From a checkpoint of a small mixture-of-experts model trained on Wikipedia: 10144 steps.
Below are experts of layer 6 (counted from 0) of a mixture-of-experts language model. Rows are named router (the router's row for the expert), gate (a neuron's input weights, with its number), up (a neuron's input weights, with its number) and show model dimensions 128-191. Each number is 500 + 40 x the weight over its row's rms, rounded and kept within 0 to 999. Numbers have three digits each.
After each expert's rows: "gets" lists some tokens that make up at least twice as much of what it gets as of all text; "mostly gets" lists some tokens that are sent to it at least half of the time. This comes from a sample of Wikipedia text that the model never trained on. Tokens count by the router's weight.

# expert 5
router:452437492519477562506525501508498474522439466463514539403547538456477448518516485496525439436513478497566461497515526576558491481527419573413461443475543495496544500488459490393522468524500489
gate0:536548553523541525425497514478446589469509424508474448435429572468489533543543459383557489527540490466466559529460548545527445399432571576503480549431441547447575388505555553485489499491449533
up0:502511506521503530557592510539532451505504482518469559574507506467525508422482528529507497526512580510564477446482508488487535508492471465482498508501538475483566468559531501522516456510500545
gate1:466515520490428487520454528497564518507490437487452424534437524482490554504507497480522419459484525513491472481519497504473510515481525490464417485522499460585482436559508498504469473470510551
up1:504473530567503468521494525510521397500494520497452524512559446468512513488471549491447530540475488484505477494467477494591417469548495527475510511536482497430519539518474558467404474531523458
gate2:517491497496472530466508499531493453585539475516461495506489497514528489492477592554536528525490439471513496434477450458511483472556559528541569516509514507519481511479461502490501487510608495
up2:511477452537539534493528392476503518467518530478443494526543452469524527539531502422522473523477529555507525528556510535483442512502532454504536456543455488521544499520492522554499445429514476
gate3:515445585476502467474555547456485502491469435520451446531540499458538518509453539528447484506449515464498408532540507476526492477528496467504532506538509465540549491542507515549420462528490490
up3:397441450487528530505605475453511481509481429522521513466528471421526443474522498493432493480488495524491435467492580487494549443445481527472442517504561533529480511518427532502513477582491531
gate4:439511538526519543492510505504484528483572553500454521604527485495434501538531528499541558501458464477529425461485486477497553495559474575482496481506454519452465467517458492507487511411458489
up4:484489533505515500539579484539480508502414495438485596444531524607519503546489523420543590462512484505458506406469490497502486563469537513513488477472460514506425473552466560511421502494393470
gate5:515423444578510612473502493535492501508543553520449502480506502540522481470515463527409512447461477552502451504523536547560499514496473486553472534492435559463496435564501514592485486557476501
up5:557422433528480507462505512469504526507534557535493497438566475492533458405510532518433485532485462456543427484495483508522530589482487507530513524505463520574440489470482477497492515502494499
gate6:522498544556459516542449560513478466543488399500495498513542502519483512537542542535495499467450507525427491430548495516486464453540539549521492452486516503400491500507508473469493433483436560
up6:526539491494457446518527358496461502524566519523505515419475508487464503477453546515523533589550497521538501484511469520451499489454475461516589493578461459452426481466510496492552483569495491
gets: " was", " is", ".", " he", " were", ")"
mostly gets: " is", " he", " was", " also", " who", " be"

# expert 7
router:523437493495554488548587490488458470489504541496450534479499523504503522515432553489467484489556511516539494440526589447489470445476457479524548443512511528497508424459483546445505516521503475
gate0:423551541552574492493470493507592585516527510478522534515470475469520534566553486525569465458422479519507475441480466489535470469439547562544510529506521458516544541533443515501536453453526399
up0:457485546525508535464469457553564444518494516514463521481559553582466431544458450459604478522409530477497527487421447548479431525438519463505464520471515472566522528553531509461467452481467440
gate1:526476536499440499521465500493493501484538438495452480517511528515481479448497524456430516468516510538483469463491561406472470541498367524446531484457579485439443497495520531536531471602563502
up1:468569507450566484451472500552485509526472509509481533447434436448540548564462517526527468471547472536474539481482432555404592502505626440525452549496388543559585550521477451496501525457477511
gate2:453487424516489476518554515500506547501459469399465484558518496516548508446485464501460452479511551514453452576529521501534497470480475477516440476436524492515506535446467526546509554522488544
up2:500518485486512485457495541480558482539512543551551562467479512472476410441543504519552480472529500539500552479504458488574446507474454467543490491462539543532499480538523483507496550516466474
gate3:482489439518575435496533528537476462417533470522528512552522488533510572504497511508508472490482512556531484437527511444482532499539513469529548566471455472512573469534495508515527478468531508
up3:475492555484472500484502541529473477450501444498526494492554548551427557488488504480477497533461448525509471439526535539567485486524440521522493507513576478421571496547520500409497423457509497
gate4:446532475519445484527506491608500522412534447557467503530493464528471525480525480579512463518494518562412509443440477414494520519428491493480471486478463519561466531521520502520507510549494438
up4:515475452530507575535496503528624503496483450466510455566586431469535531464511454494446536480456502507498562513494440488558577536567483556474531386527497453464511550525487520513461466494506539
gate5:495537571506513472537572511544525478506502526541539533513539517519519511520506495476558528559517431530483526487559529503496571393533503460437492506569496430472498502466525513479524475557432474
up5:437524499501512476531419454506514561509479537543544459499576468492496558561496421498502542537482501520463434534489529453506534523520524552433522473580399403436447462470558485458461513500490464
gate6:479492441545507530504469476552489495508518532507456569534569506471525512509504497497498516556564503491528443502493494497430489458510506541480422447542473534504521488560529463584554558567552511
up6:501507532463514458459527478450537570461544452451499487520477463551616549449462502502492516511475496489522482416535522520505493532530462478468495491507580524434485443534514564497487446517510543
gets: " ", " 0", " 1", ")", " 2", " 3"
mostly gets: "%", " 0", " ", "%;", " MF", " Votes"

# expert 1
router:475427468528471492493472575534445504512524487470503465422488504450463490474546435504519472502483547543469472557519407461526539487480495444456508490493535504523497488518484489459520528539516480
gate0:451491561462465501515481455518509502497567478513449504483485472496547496535558516505507483493506485473482555518561526494441464503479524523480457478449511498553499489599516455464534479421526534
up0:593542463429524454524476498520415513499457553533483494467556517524502507478520423508504470472514498467512461519525465491497485432547473543531540439513499499531524508419545517521503523456548458
gate1:515471508395546524533554478521427485460450429382526511580491468512545506482449526538532417534526507473530550587453479493496490459484512498488497429471544505439520499448524474585480423531520436
up1:557499522502551473467520444376517521515544565392485486477556477545528440513495441524453524509558453493557528502350474465550474549506506535502496529546488460520550532462413557505492436545471493
gate2:479529519481505480465424522458497490455527465465491454414544458470538527527513507558487526462454474582514404500476530476509501548470543529478503543588555585591430543569519447520493570566476455
up2:511471522487466455516462518473547532489524465553572495500466487446490515555489527528468514544525531472538468487511523571533468535547453531489526485470546483519500548508498514510515498471501518
gate3:431541511510535448507473476470483486515461551461505466442536579532486535445507482504522479539550557535545457568563431492509485509466605553494472565525474529533447462497527469531473555525450561
up3:447520516530514462554471553509440540580513521515577508462503587477534586552474486456523512479471448478455405508534481466483463431574498533466494446470511515492514528479533529533522515516489514
gate4:453419526504454444496486449539497489446472515489505513487471535484511534510577499493509458395514504472383506537486517381411482548459469479544500425515468451520564483460536481500531503472474498
up4:549532526456517500448472514510423510491529470430461488519480494517542503531524524526526442529520489493475460464483479482444568532563472441440493556517541506470472505478460551482471475503467448
gate5:468465428514539509518455486525498527508451585487484468531533464538555473493516527484457517501526457517487472480451531501519443417503479448462534521472508499439485463536509431443470444451442531
up5:490473553489502461506586495500435457525426467460587487484465579471484509498455486522503507509513463541462501444503499496457518556505504458477474524468478498519414495438484424416488457409471546
gate6:448457478485551407516413455523459511459518543506541436491483510455497521467617502488492500471527495466476482463523521451500600438497572450515457522443409491493524524491525535489472516484571527
up6:517486498539504530449500533480481526491508529465474498523507456452552482508442492494480470513508508501488505502505494475480491524500441506498476515515485488460514430494480485543432503508581530
gets: " the", ",", " of", " and", " a", " The"
mostly gets: "The", " new", " such", " this", " former", " some"

# expert 2
router:511491519534458484507476538472550591452504450481486519480550483525474490483584487504473492499518509493498463344482501509505523484539502473526447535442555471447457466470499514487537484497518539
gate0:404551542537507541524499487463571497468487512484485452489486502522558524590488501528547473544573528537535521362457545515510429511526542483575455448496542459518489516535561484476519482488554443
up0:417531588530520534400567522540524592544559452479511526470452447528509530419451512484466550533583487518552519545575558485465491532459557538496542483483496520480537442463516477463454491504448516
gate1:458513483426506497525425510526546551486545482496496472569516475478563519545526447473586455569510509576534568409492490531437481509533468419514520471556502474559570534482507615524530491443554490
up1:547428511472506510445486497532558412484466546467518447437458539510458524545476480442462449500536465477467538529500532555593471494455465488436533491490527465460469471516554494495464529557519563
gate2:503501421514521434523507518471569536486529488475475541542504445487558446490557502514444451460488524493435481450523552485524502494493510503480483435477538456452521514437488542475558455498560456
up2:489489443482557507536504492590445495435464488500517549445526469486449487506525478566463517473456516497507505544526449538472536513549442494540477536592451479555455501540519448475439557525471520
gate3:534537590478529516498474536481456561579499468572564477513505468520476470526506485404534452475483516504449504506465529458503440452457482468478529453494523471450533507510511577499520549512454515
up3:547492457498502451498511444481539422475482507454508522446505495508526508540509429487489513521490462459459506482569526555523489545512517464444440522502491476546470431517474496490509442449493485
gate4:531421473532534493475416459491566542384511533446537499505512520476462448412490488459538561526544500555448476392511516469502481507515427499492520504488440516527458455481518455490477579501488442
up4:471513397542529477461470462404477471503512557483451481532455487495581538507555537528507505540573523545534473583509547512491483515415478510518515485458501512529526486472470508573515438601528566
gate5:507516528451471529513494501540507535509511479520519492479524488493480483444519555450493437534492551457506473477383420476546479563515466549560494402566491503547532446539544508580462466390486517
up5:449503551471533550531451530467492560473470501545546500555478453541491482550473460499488544544524524516556502506454497430441540519502516500454484535557479502525529572515425533479516535487471505
gate6:490463469505522476441443485459519518497456531516454487468492494477571510504443508462537485546518519567523481478517522538483506538430489535567522439483485428580490511440491527528577460515534491
up6:531488449445610543483518443478492564471519508529482436531522507445527452506520539492475488527534421530484487439521540539513493517470465485443505438564397537493506501421501474588448519541527545
gets: " |", ".", "|", ":", ";", ")"
mostly gets: " =", " ==", "\".", "′", " ===", " |"

# expert 3
router:493447462502559532400471560515497508522529506467510437420528526483476480557481454473518503476508600545418553478513537539493481540558537400567520523516499492574426532520437517517468536542557458
gate0:488576499442492499472436461486599460478448439448483494520528474508514552497496499493542553512450478574377512473403532507546522555504498496528411513453446489511545567458540515511462555445489475
up0:506460495483543577482563514489499441512462471425575505462495482543516481515561532516505460527498488589531513521505554505459558513482498487530461414497460459484547537486615492566469507451496475
gate1:532369487550524507465462498457483532509512518517520523507507503450465488516571517461425498464461490520482479517567455477478567472449496516554498499479473484438500459505475465490441550500520519
up1:430467536551486458541530500497446517479509580519515492545462485496484478463512509456524476573515455458554510523443593482483489491522474509457468419533487503572478490417541475532524541548505456
gate2:508458488544490492489486434536529521486494473550561420484506554537430468576426448481516474482585457567511499540467538493485564574443411535521511471539581496525507566449550548491500545533471520
up2:462507484477462499531522538512523508545470500502515527459478424563536470573461530499541478403552484498493548543468443529474512551504535476452530437518404530443542482482473511539517475547425467
gate3:478504547508445481544512460499536534486557445460472550457567533501525524479484520492461498560421555468488486421491487424568548483519469543461535518469503396519545500513507564488510427545433435
up3:531481407450411492519458533520493515456421481526455501522476481566553496538588471430510475545444466580508540472439487450487570499523495486526486451547518474517450549441534512530475538500432464
gate4:536500469464532499427494576558521491473516483498471455480487405479502508519481475497463578590575524458464469429476530504486510508529546528517481576578493488514415564471493517477467446538484562
up4:509394495448550468479519531490530439451537506467495553469453424558467517551492553510496559542460482542520519450506546439407523476513517529538546507488493491545501447435459501523443574565469498
gate5:449512442458562517537540558456481487468494523429531465518525545506483397522569521479473528520534469422522532502409509550496471477483477490532503528501495511508510519513522501441537535451497559
up5:534528500532535479509517498500500503484542511510477544493457553462491445557476501510393539469446534500507523519478494489452469497434431448498508490520469559512564520544507475487504506438488552
gate6:486531517511544529536482455485531504544511502479472541410432505439480525465512476536536470573540529508463480488497570522437496496531483531535577422539450523465473470459443503504512557449443535
up6:475421442503555517493460542462526517460467587433478500443456547437560430500527484501503408489417527542465517405454452586431536493513479468424440516429451561477524439518555476547480478544510505
gets: " in", " the", " to", " on", " at", " for"
mostly gets: " October", " February", " December", " November", " September", " January"

# expert 6
router:544551505467494473545523479496489496540537494488484470429539568517462421468450394556498538472486496588524538381551572549537489486522525483462444447464532458503459541516480510476445530559581461
gate0:532547542515505492475480536519487498471469528534466494580609500556541480497562467501456491428460550477465478507441505447485504489484517504551522512479468554504447477560552470485410535448536528
up0:500525557463538456456482526500453583526462453460490514464478438553615540539510496476463490543558536546525474456509537471525548543568472522496504465486518538507485454412597474525494417456462625
gate1:500571493461433524558526532496527427452526480495441454524425509494521458474465508533500456525472537518507465508470499512490463501517568523521428500441488487573522504470538481411504460591530425
up1:506465558542519523474530446468441452516454507564437511511468465464481529518520460527496562461526494474455457495566547485458495517465510525524521476503464498430462522478505467516494454574504557
gate2:474503439463479537472482517500546507455563521479453511516518540540516536484463390481488509432577502481471395460505467501529557504534512460517505459501458435497471482534547428488458483546430521
up2:527375459525477520582512485456428508450465530542526520541494434527506537562520536514477533472450491479514487482504485525460558428472574538492543527481463442490492427498515493455574531473477530
gate3:430556476435505507551599486498521525460513476509440492425469486567414461492482463476494478541483418513547520469528541584483498562521521456484578481378489485473507467418493508438448481535505544
up3:534542500503476456477372476486524459483493525501510508530513453504500577451523574503494524551409504552504544486496498471555499495458469480491490475506454493477523502495492557558517482565504505
gate4:472486475534465600491483509427468524512492490520506505513608478501503534455519544463503487535463540546509524464457434512539476462488487496447490423520485480354504503431504469456475534561560516
up4:577490472518471493573533479441467501573544417525582486563507490463529453575530491558522523444526424526526551510542516488572479510517512441460506455466487518439465445441543478415457474524477516
gate5:507545467433515454481507476521566469524547481526503518470543541465541504452486512450525501434474486536522489446523446445463531443613420507456492425570566491497480488525489552551497509512485472
up5:482510529506514544519520554508511431494528484538457460535482481539440539550466462433490483491514490510484482474496515569516525511494506451532450564546458482442476549515431446494428546587551515
gate6:458536448502472493467461431500454497567475576557584497497527524499496455538548476509510493496467482576509530473412482513497471462543492539463485444574493578463451468543567527543497491540515445
up6:516475486467427507454550503525573527557513513475463571499466507475464479505561541512521477490545449497540490471486542493479423548444548473569581489546492448503532465470430477520473483528501488
gets: "\n", "-", " (", "–", " \"", "=="
mostly gets: "–", " \"", "\n", " D", " G", " K"